Experts of a small language model.
Experts: 96 tanh GELU neurons an expert, a softmax router, a shared expert of 192 neurons.
Training: a variant of Adam for the experts, 516M tokens, 7873 steps.
Below are experts of layer 3 (counted from 0) of a mixture-of-experts language model. Rows are named router (the router's row for the expert), up (a neuron's input weights, with its number), down (a neuron's output weights, with its number) and show model dimensions 0-191. Each number is 500 + 40 x the weight over its row's rms, rounded and kept within 0 to 999. Numbers have three digits each.
After each expert's rows: "comes before" lists some tokens at least twice as common just after its tokens as in all text. This comes from a sample of Wikipedia text that the model never trained on. Tokens count by the router's weight.

# expert 28
router:533446552568548452510501503465504556547566455453565474512474483455479534463475587522495564460503452516493546475505460474549478547521462538488540487535547475479560467456485540483487513460428487486456464489512564447443541584544548467441528483466486530501532477469459553552461420490530520555545495487486474497471510550465499535435542560454505510510531450475491507431517551564520459467495456444451426535542522481524521524481498478457548579528535442528449449517475523466550539432473506493558555422484498473524490446438570524545535576444437511463534471487479451457565453532542462512
up1:484474535536503502480484516448429492544562504522460469590498479549524593523481512525465519491473488491494548479487459471488502491491504559507506474457548543495531479540538551468549574426469506547463508499540512455443538496506600419476540452508481515447438519525551451451428535506535499493587488501460484534456524573495505494529473497477539577563495495435548558483547493496509491460525502458414487525486562446559539435471467503481453513438519485541479502483479607510515471496506521558524489490553515479485505477444543525509524525430454503513524419450466495550608409589514562466
down1:435477503427506491548463460557483510456447492504468505443520583452490563493460476478459582467479508506437479524538513559569514542517473506478554462540508496502510538526537486473490536589501433580397483501487523532567478485539586519568506448414508533535551494529479510509514482503500430552460488488560483529493515542499487552492481506503448499506468482514440514488529552490531519527467433555584491545513514467486530517472462452458471481528411593550523553540507467529482543545453470485427485456494454456473514419496511525496534489537434506583476537411485429450509531435538514477
comes before: "\n", ".", ". ", "–", ":", "; "

# expert 30
router:513437564536544482554526455429502541526546447449576481560447512450454523468432506527508552455446477561475529467464498496559470497530481491540517398533543456466558455486415557461467535477509523532471479490496589421461508559538529503471505441477451506524474475448432537502431457492540564504544493458522457514396550588515488511454568548452518482531520481482471491461551521492529485456557505496459481555508535512522517466491471473455528554520559451530464482559491528441525486464497475474514559470509439527437476442462541500505529570514473508491571439535473500538496468519563488468
up0:462492557471488509423462506463481507572495513463507526488512512484491545563491431476494550520489538469540495547519564475561488485524516552396500570517522475434464542497481566504473524517513534490484477440559484471540486581506532502497511455485525629526484488464496423485478545481489509465562483469438481483497460528551435487515506541459523494474496455535551572509527463476563379501507554453428528489506511406523458481487484580503417537457476532532548477450447482517400508532504492515480469534555470604498424531508587523507489501559509560523517519550482485460483500482542526497
down0:490453498506513557469385517485477478450518478546575520487502534518525594501540449447559489475588504441528503471477546488512455535477487495477439432492460549570508490489520426512529475537450466454476533508588454486542430475509489476499516484493520500444537514453492491514474452551515565412507442398473485543474511501483541448495524583464513539510464493518484596549509543546420510478475447569536485468512486479427566467507545529494459502507491463524542514507516504500503561436451520530485472443553481566568533494491440540495504487564481546444541494585508542449478572495508505459
comes before: "of ", "in ", "and ", "for ", "==", "at "

# expert 58
router:537449549535577457527463510455519508557572456369536481558480463505465574480501549541507538446473495556471525478452504455512466485502503498532493405531539492534547371459544554463448535504520529509471491508477550425437551547548536528469491463472455528488511479487436546516466495490541555499511471494473439550450528559490463505444502529480483541517518424485543565455519544503513444511542481446450455526501524412518545492470525521466554506541518460555451537542461509456521548500516501477520540459540473503490472459463551510569497542423480489435499409510428491524504500536541517525
up0:506513495497590559536475476461543465437495577473450454473505516519534564507533428525471525601507437523494562521461537459440461564465466464568517439487549445470510513439459492408544476493518503536486510527531475503501499539503497512537515462512467478434520490505538480518531531545541457518564485413560477517566469533481549499435541551493483472571478487462394460571518449503548499461555544470509474406469509425517469492517512535469470514484516484557555445529511524434533502523506477586506536418440528468521534447478497450542465516541495476530432528561488491536435491495470520466
down0:533526521439509556518521486476473540519491538489485515517449523480483477502559591498527443503510516514527494498512544454494496431483509541526502477537407440455526588537546441479497538490521438478411569478569520552544553503529518515446515459504599619546482446497485475492503543473526469485443457544520460505503512513480504436527542461474437456562490406541562527553486480532479575507447462500467474451511510456433524492469476509449541492588522488539504466421496437454557544510492564512450551522483485477535496468478450475470515472520472530472569447535496424523436524439509525558
comes before: "by ", "of ", "in ", "on ", "for ", "and "

# expert 21
router:533445557564550457514499504465502555548563450450566462510467485453482530466471585512497567457499458523497549478508460472548482542519460539492533484540543482476558463456484541489484508459435483483457459483513563451446544583545546465440531477467480527496528478469456552549466418486527520550547496486487474494468502545466499540436537559456508507505531449481484507434514557558519459463494459446453422540550518478525524521476495471468550574528537434531444442508476523464555535433472509493560547424493496476529495445441572522546530573441440512464535472489479449447565453530540451511
up0:524569533517522518441470467523464512456574466422568475448519470454412457490465539448453583445434466524459547486501471465522556532501439458569515508505463455488518498526469470531489506504455438468506436420548473458495598504462587450491533509473479473524548443480440542537504436442531472513475409485500488445517504555501531483541506589504548519516510498475556503485532540531503444497484466473541390507520486512491490560474509482461490515551530504461491416524536481476482559462523436538540522500431533494513415539496522514452577496442460529452520491473504529447517523466525555512
down0:481501482471555481503480507503491505526498508502529505477518494494479566429481531499540460569522485480385516566446520531466546488475515573454539488545514459558463501521508522538488500476479474455530492481502513431568601512485544463521454486504457467450394522438460552461558557528455463489419513552411483539524431459483496504459472458523520445453531508502491563501523513477484534462554582569540465511510483442524569444484531524479572503511458504527526431537462432506509473468494550520508491449457544445516544529569470471541500515653519510483470562508510510492540418488496463500
comes before: "| ", "|", ")", "cin", "was ", ") "

# expert 41
router:536440560559543461509503498466505553543568453461569461512473483453473526461478586510495567457497457522489551477499462469551488548516462543493540481538552478490562461453485544483476522468433482475460454493512564447444543587545550466445528478465477535495536479467449555552474410484521516546543493486481469500470497546472494541447546560449505499507535461482487501438510551561514453467496466443457429538546522480527518523472497476470549584520536430529449444509476523461548530442468504499567556426483499473524495441438571522546530572438449510466536472489482460456568456529533450516
up0:493453572589548473538476482487503530530501548484505526570451484410519501493442559531474564430466443552473525522479451514488508539531476481469466536572508501500534485474565568473486563465464523509491501467502585429470514517615580521479543460429472536521472481508420494492446434427514576548483456486526488528460534495475522503489527591494483516483534431495560551454535553528469423457583463488512502506544531464498514500471538489470521511511559503446430465547465574490510508492453482481576559461522560566485494472458521545506539530511454530487536502541477461526525502553544483532
down0:538458484414495466497471548444514562456566463498478469429506470520557464460423485569539541491404468480460486479513524387494431452520547454495515529474510500555545513499539574576485494546537524515494549512504465480469455416501459531510512478509512470505438557473458498528440467488557500490525552500513493513526483518477556483452527573578508520437579537511496460486578491486529479513426568498551496474506497459527529490547529532411553564476495511435496539534493496506476514502449473414504475460528558466511561513543478477455525595420580512528487503450507471494515487514552454508
comes before: ". ", ".", ", ", "-", "; ", ","

# expert 62
router:530441556565544452519492503464507554542562455456566462511468481451479525463475585519492566455498459524491547474507462478551486545520466537490534483539556477481562458458481535488481513466431485483454458491515558447446542583543555468446528481464483531491532475465450551550464412484518519546552493486482476501464502547471499546439544561455511509509532454481486502435522553560521459470498463452456426542549519481521518524474491471468550580523542437529444445515477523463551535429468504502561554426484499473525491446440570526541528577440446512461538475489478447452561453532537449514
up1:511410567501574448524486438480513565510554486460537458546443399486454528432452538492509471467472424511399500444498477497482506490502453527470479479512486501518556515449451529499464523493457472511445468504548500430456488469527542479464542474480523533526493481502499494555458487472559508518507421472525509473428550505473499518496621518467487533586547468436549532428514522550488479481517436454430449554501516479569584556460499475481535502519515484568419465485497557465543501519498470570537520495519494527474528484480544480507516529539431497460586496492497460454479488548549431561
down1:485495509415441510525509495483524500523512488494541488452529423476438523481463470515491576473449519571446541501517511506467494476548527489489517508458568484486513459508500480505515468520538475573506470379478508497556568497437437464487517521483568485506462444519486512415460382496446449499523588454475564498498484479449493516462532514496536426502506534498532521470540558461551485521539519467449542485530452480544536556558485577507501569477497496514544524505513563419517471531535546496519464585479466506530472450520510480428524468518471436525509566513429536608451495600509539473
comes before: ") ", ")", "–", "), ", "- ", "."

# expert 0
router:530440556572543459511499507465504554548563451453564480511471483457480525460469588516493565452493457523497545476501461476551484546516460535490539479534553478473564460462478541482482518472432484488450460495518564443446542584536548468443523480472477531493537478467451548554463420490528521553550497482485472492470500542462501540447547566455504513508533453476494503437516556565517456461497464446450431540545522485522523520472498470464547575522538441527448442511478524462553535437477506497557552423485509471522493445441574521542531573439439509464532473491486451462571456537546446515
up1:505508480483495541493457451527484532506456532466554489485469517492560619513533467510497526510491448507425497438467412519515492606503533489526578406520493418463485452454484557560493522473444565493542474426548567446515512526516549474523515460529514481541460497423468536490451469494545534504557496498445540494499511540513457530487517510457508567576544481565555432440523531456526512423529441474525480477490546436511528478480482489437508510432554512505502456506478578504467467504551511567485465437492523600441479541513514505525520494427492472472501527469476561466527522593526496493
down1:519436488483573529462515443499503454544514494483521490566555532516455558500588512467538465530468493419482584543490533554519522547559448585470472428570469526514526530483566508503539442480503560573498486499437469505498533488531530430531478576467527523495505488412478533467498559493506507458453531494532520524525441563452485502535490524495492526442509552447510504418494510478412535424453493451515429543440518534516482522466447504483490546532449545517535528464458443465517492461459584415455465485565507488504474511531547557510529446553494471427506539468465561477499500518492438459
comes before: ", ", ")", "–", "-", ") ", ","

# expert 60
router:538440563564543455516496503465504549544565450457559462513469483455478523460483585516492564453504450522485547469504463475545480544514458538485536488540549481475557466449477533488476519465433479485453459490512568446438536586544549473443526478465482527487530472468450554545462414486524518549551494484488470498467504549467500536437546556457511508508534456484489502434515545561521457465494455452453419533548519476523524526472489469465544578522538436529438439507472521456543537435476501502555547426490502472522491445439570520544526576434443507462537480493477455454560449527536457518
up2:537407483559506457507429509501508458523599515448492511477485473497502498470479417579491499468500462534455513520471503494500464554538558498492437467538495488532515482479517533502531514441465549562496502407546555513464584448474537451477561508506433493501453484447464599543488473464548500544571512466521491501473489538424557505530519476532468551516505439465531518485537476459447512526478493481455504621529522545546521547514536459449509551559552478549438513488525547484441488435494475473551446461530556536498582462441557476559530516525548458502474521436455461533532452571495516483
down2:426531502508491526444472470573554535526488529477498504519494465507463562505457480439561548509473501534520421487490562507533451454542429545524539547461512377501478469461574547481531418459507499524531470500472469492537447468463521441504466512490484467405488428472520484527556531516427405552513583508551535466527577516533453495467513482504441559518541558546529507481519497520448477456514501533496512533501438477536469500470492550567486485512531406534501507476515462490557550518459526553430539508492502461548550548501477574526435539431480539442552501466499515451495574500506522450
comes before: "| ", "|", "(", "s", "an", "y"

# expert 33
router:510462555489542440489556532481485524507527448418496492548485466438482532494497532548449528479462438549477569524429445436554517541543519516449482499528511545508544479462439525463530545465448468559480478458540566442478527535542556487461531469468453546531485511438460521511485441487523513527521519483457480519433541580456458519497528534428523504519499403450529570462484543536520486472511440469435495539503522456480547522486557511465550553511583435548441471547491522465533523480455478492575554455568484500457499472508529552546593476408448499479548456471482435471514464526539474494
up0:498503478513558478440501419540594584512539476538562466443538461517497505398502491539496555516475515503480480487440515578510480481430499464487454494549431435473483537479466499504472548484493485531492518521523498544554483503479462469421553536478531450477448500490512469547424485441478501520448506540505493478475460477473474562472500510446583508486528479486558510564594527487500469455563461427472474487511561528483537558429499543471495501505505549480468518521487514572563554477570478485480411468525513439612505486500495598517485474553497489511558577486438523473525562492542524543
down0:467580509463518515472536488490545538511466535527529492528461517504488478428461470451536508589514505501489481483473504573464529420527505552477510493494447438478463552471550541537502467461494491466541520541489515547457548455536547493488444494532470493497507454511494493510546513551511515532484543479445543405503468486437499534489533556464560497510470467517516518469476420501510380479484525541472475464498473425557494442528461483630427449420486536525508557450570506474499460503441625548500471533522561570553445503522492479519534523472563494514477461495403487568510478520532549457
comes before: "to ", "of ", "in ", "by ", "on ", "with "

# expert 53
router:561429556532549453522523512479543588550561467409565509525453447462484499473465547561454524460472471520461535476443473485564467517534526485498477470552528473506538461484463569477439549455481449567475515490501535453466534513519536445449490467469469554523458471446452505532460476439510510542547542469445475503429531598453495511448528520454536556524582448438512542464566525510517449471525513428443478527500575473509542514441522526475546499546543471529440445546491483434538507465440462491519526484540497522472484443471519544520546517430494498495554473545464460495494458503557453552
up0:547552495536465514515506475538510497520514531431518465464513506501533450481568510466575479533524476551422481515551479564500471473514503546571488493579513500512494568466528494469506509418508523532423492524553468529506542543527521515480504478583546592563495449494494542405529455558500489589490543514446458436543466430553502473513503465495464486484428510484535486395471473529487494474529500542580512501485463404635438468488543443535549455486459453505410559477487524513483454515527455509499516478403513487543486445516492524505465475526516482569506470496495518487542517513560505501
down0:489476482461466530403525496553520564471506544547456497498486480488520549517539494399534530476495553512513536470573468496537536407495474485491489441495493493597487539429554493499527502556489552526470519524572533481521506515480472394514515477456559524507477528515485465514467487498530554512535540573459514448497451431494564523449503453508451523524509464508505532470439478470435535556486477466424496486502465484474522410487515512529411481433554543482523476464467549491566504508541423495486426603476445574480566534541491517553522398466528525504565509503450498492563533524510490467
comes before: "to ", "by ", "in ", "the ", "a ", "that "

# expert 45
router:527440555565541456518494512466508551539561454453562462514469480453481527461471589514490569461498457526491547473506462477553478543516464539493535482540547482480562464463483537488481515463431486486455465491509560445449546585544552464445526481465476526485535471466448548553468417489523517551550501479487475488470504544462500534437547564458506508509529453482491503426516548559515458462497460448456429541542521478525522526472499474460554578529536439536442444519475525462555538437471504501553550420486503477522492444437570524545531574440446514463538478492483449448563455535536449519
up1:553409576596556494506499503537537533489479524446517450491470494502480493498484514450486544532488462454572510531457488435498556498510477538487468517514539506440529509532488451474454505454478436507559490447541541452430455559522532487453550461476496528507447516508475543488434487488531555566500461498469496480428528495488532544453580530498463540512494485456492555389556498464496513475526490521439485520528480537495537543505495509387540520512484473609429498475457480414490530480561472524605519482503456560481475500482533514503572541452455470487536494537427495481472501480611567494
down1:499401528473514506537529464488500529499420556491438502433508540469486505475487464471578477451440509586440473496517555468604467560490466559494556412535450487494460502471528552508473522474502469538469502495501517481508501572513521539554525439484560421520495435478524504441563478481493474458475443456495521420458493404432513533493549579456525495565437588556487563497428529533575461549475502484560492480481483539496483485532417493546529520488516490460533531556486544525590528479525480492539516584517506566513443494491487494470512480463500483481542482535459493487506507486463549505
comes before: ", ", "–", ": ", "– ", "), ", "s"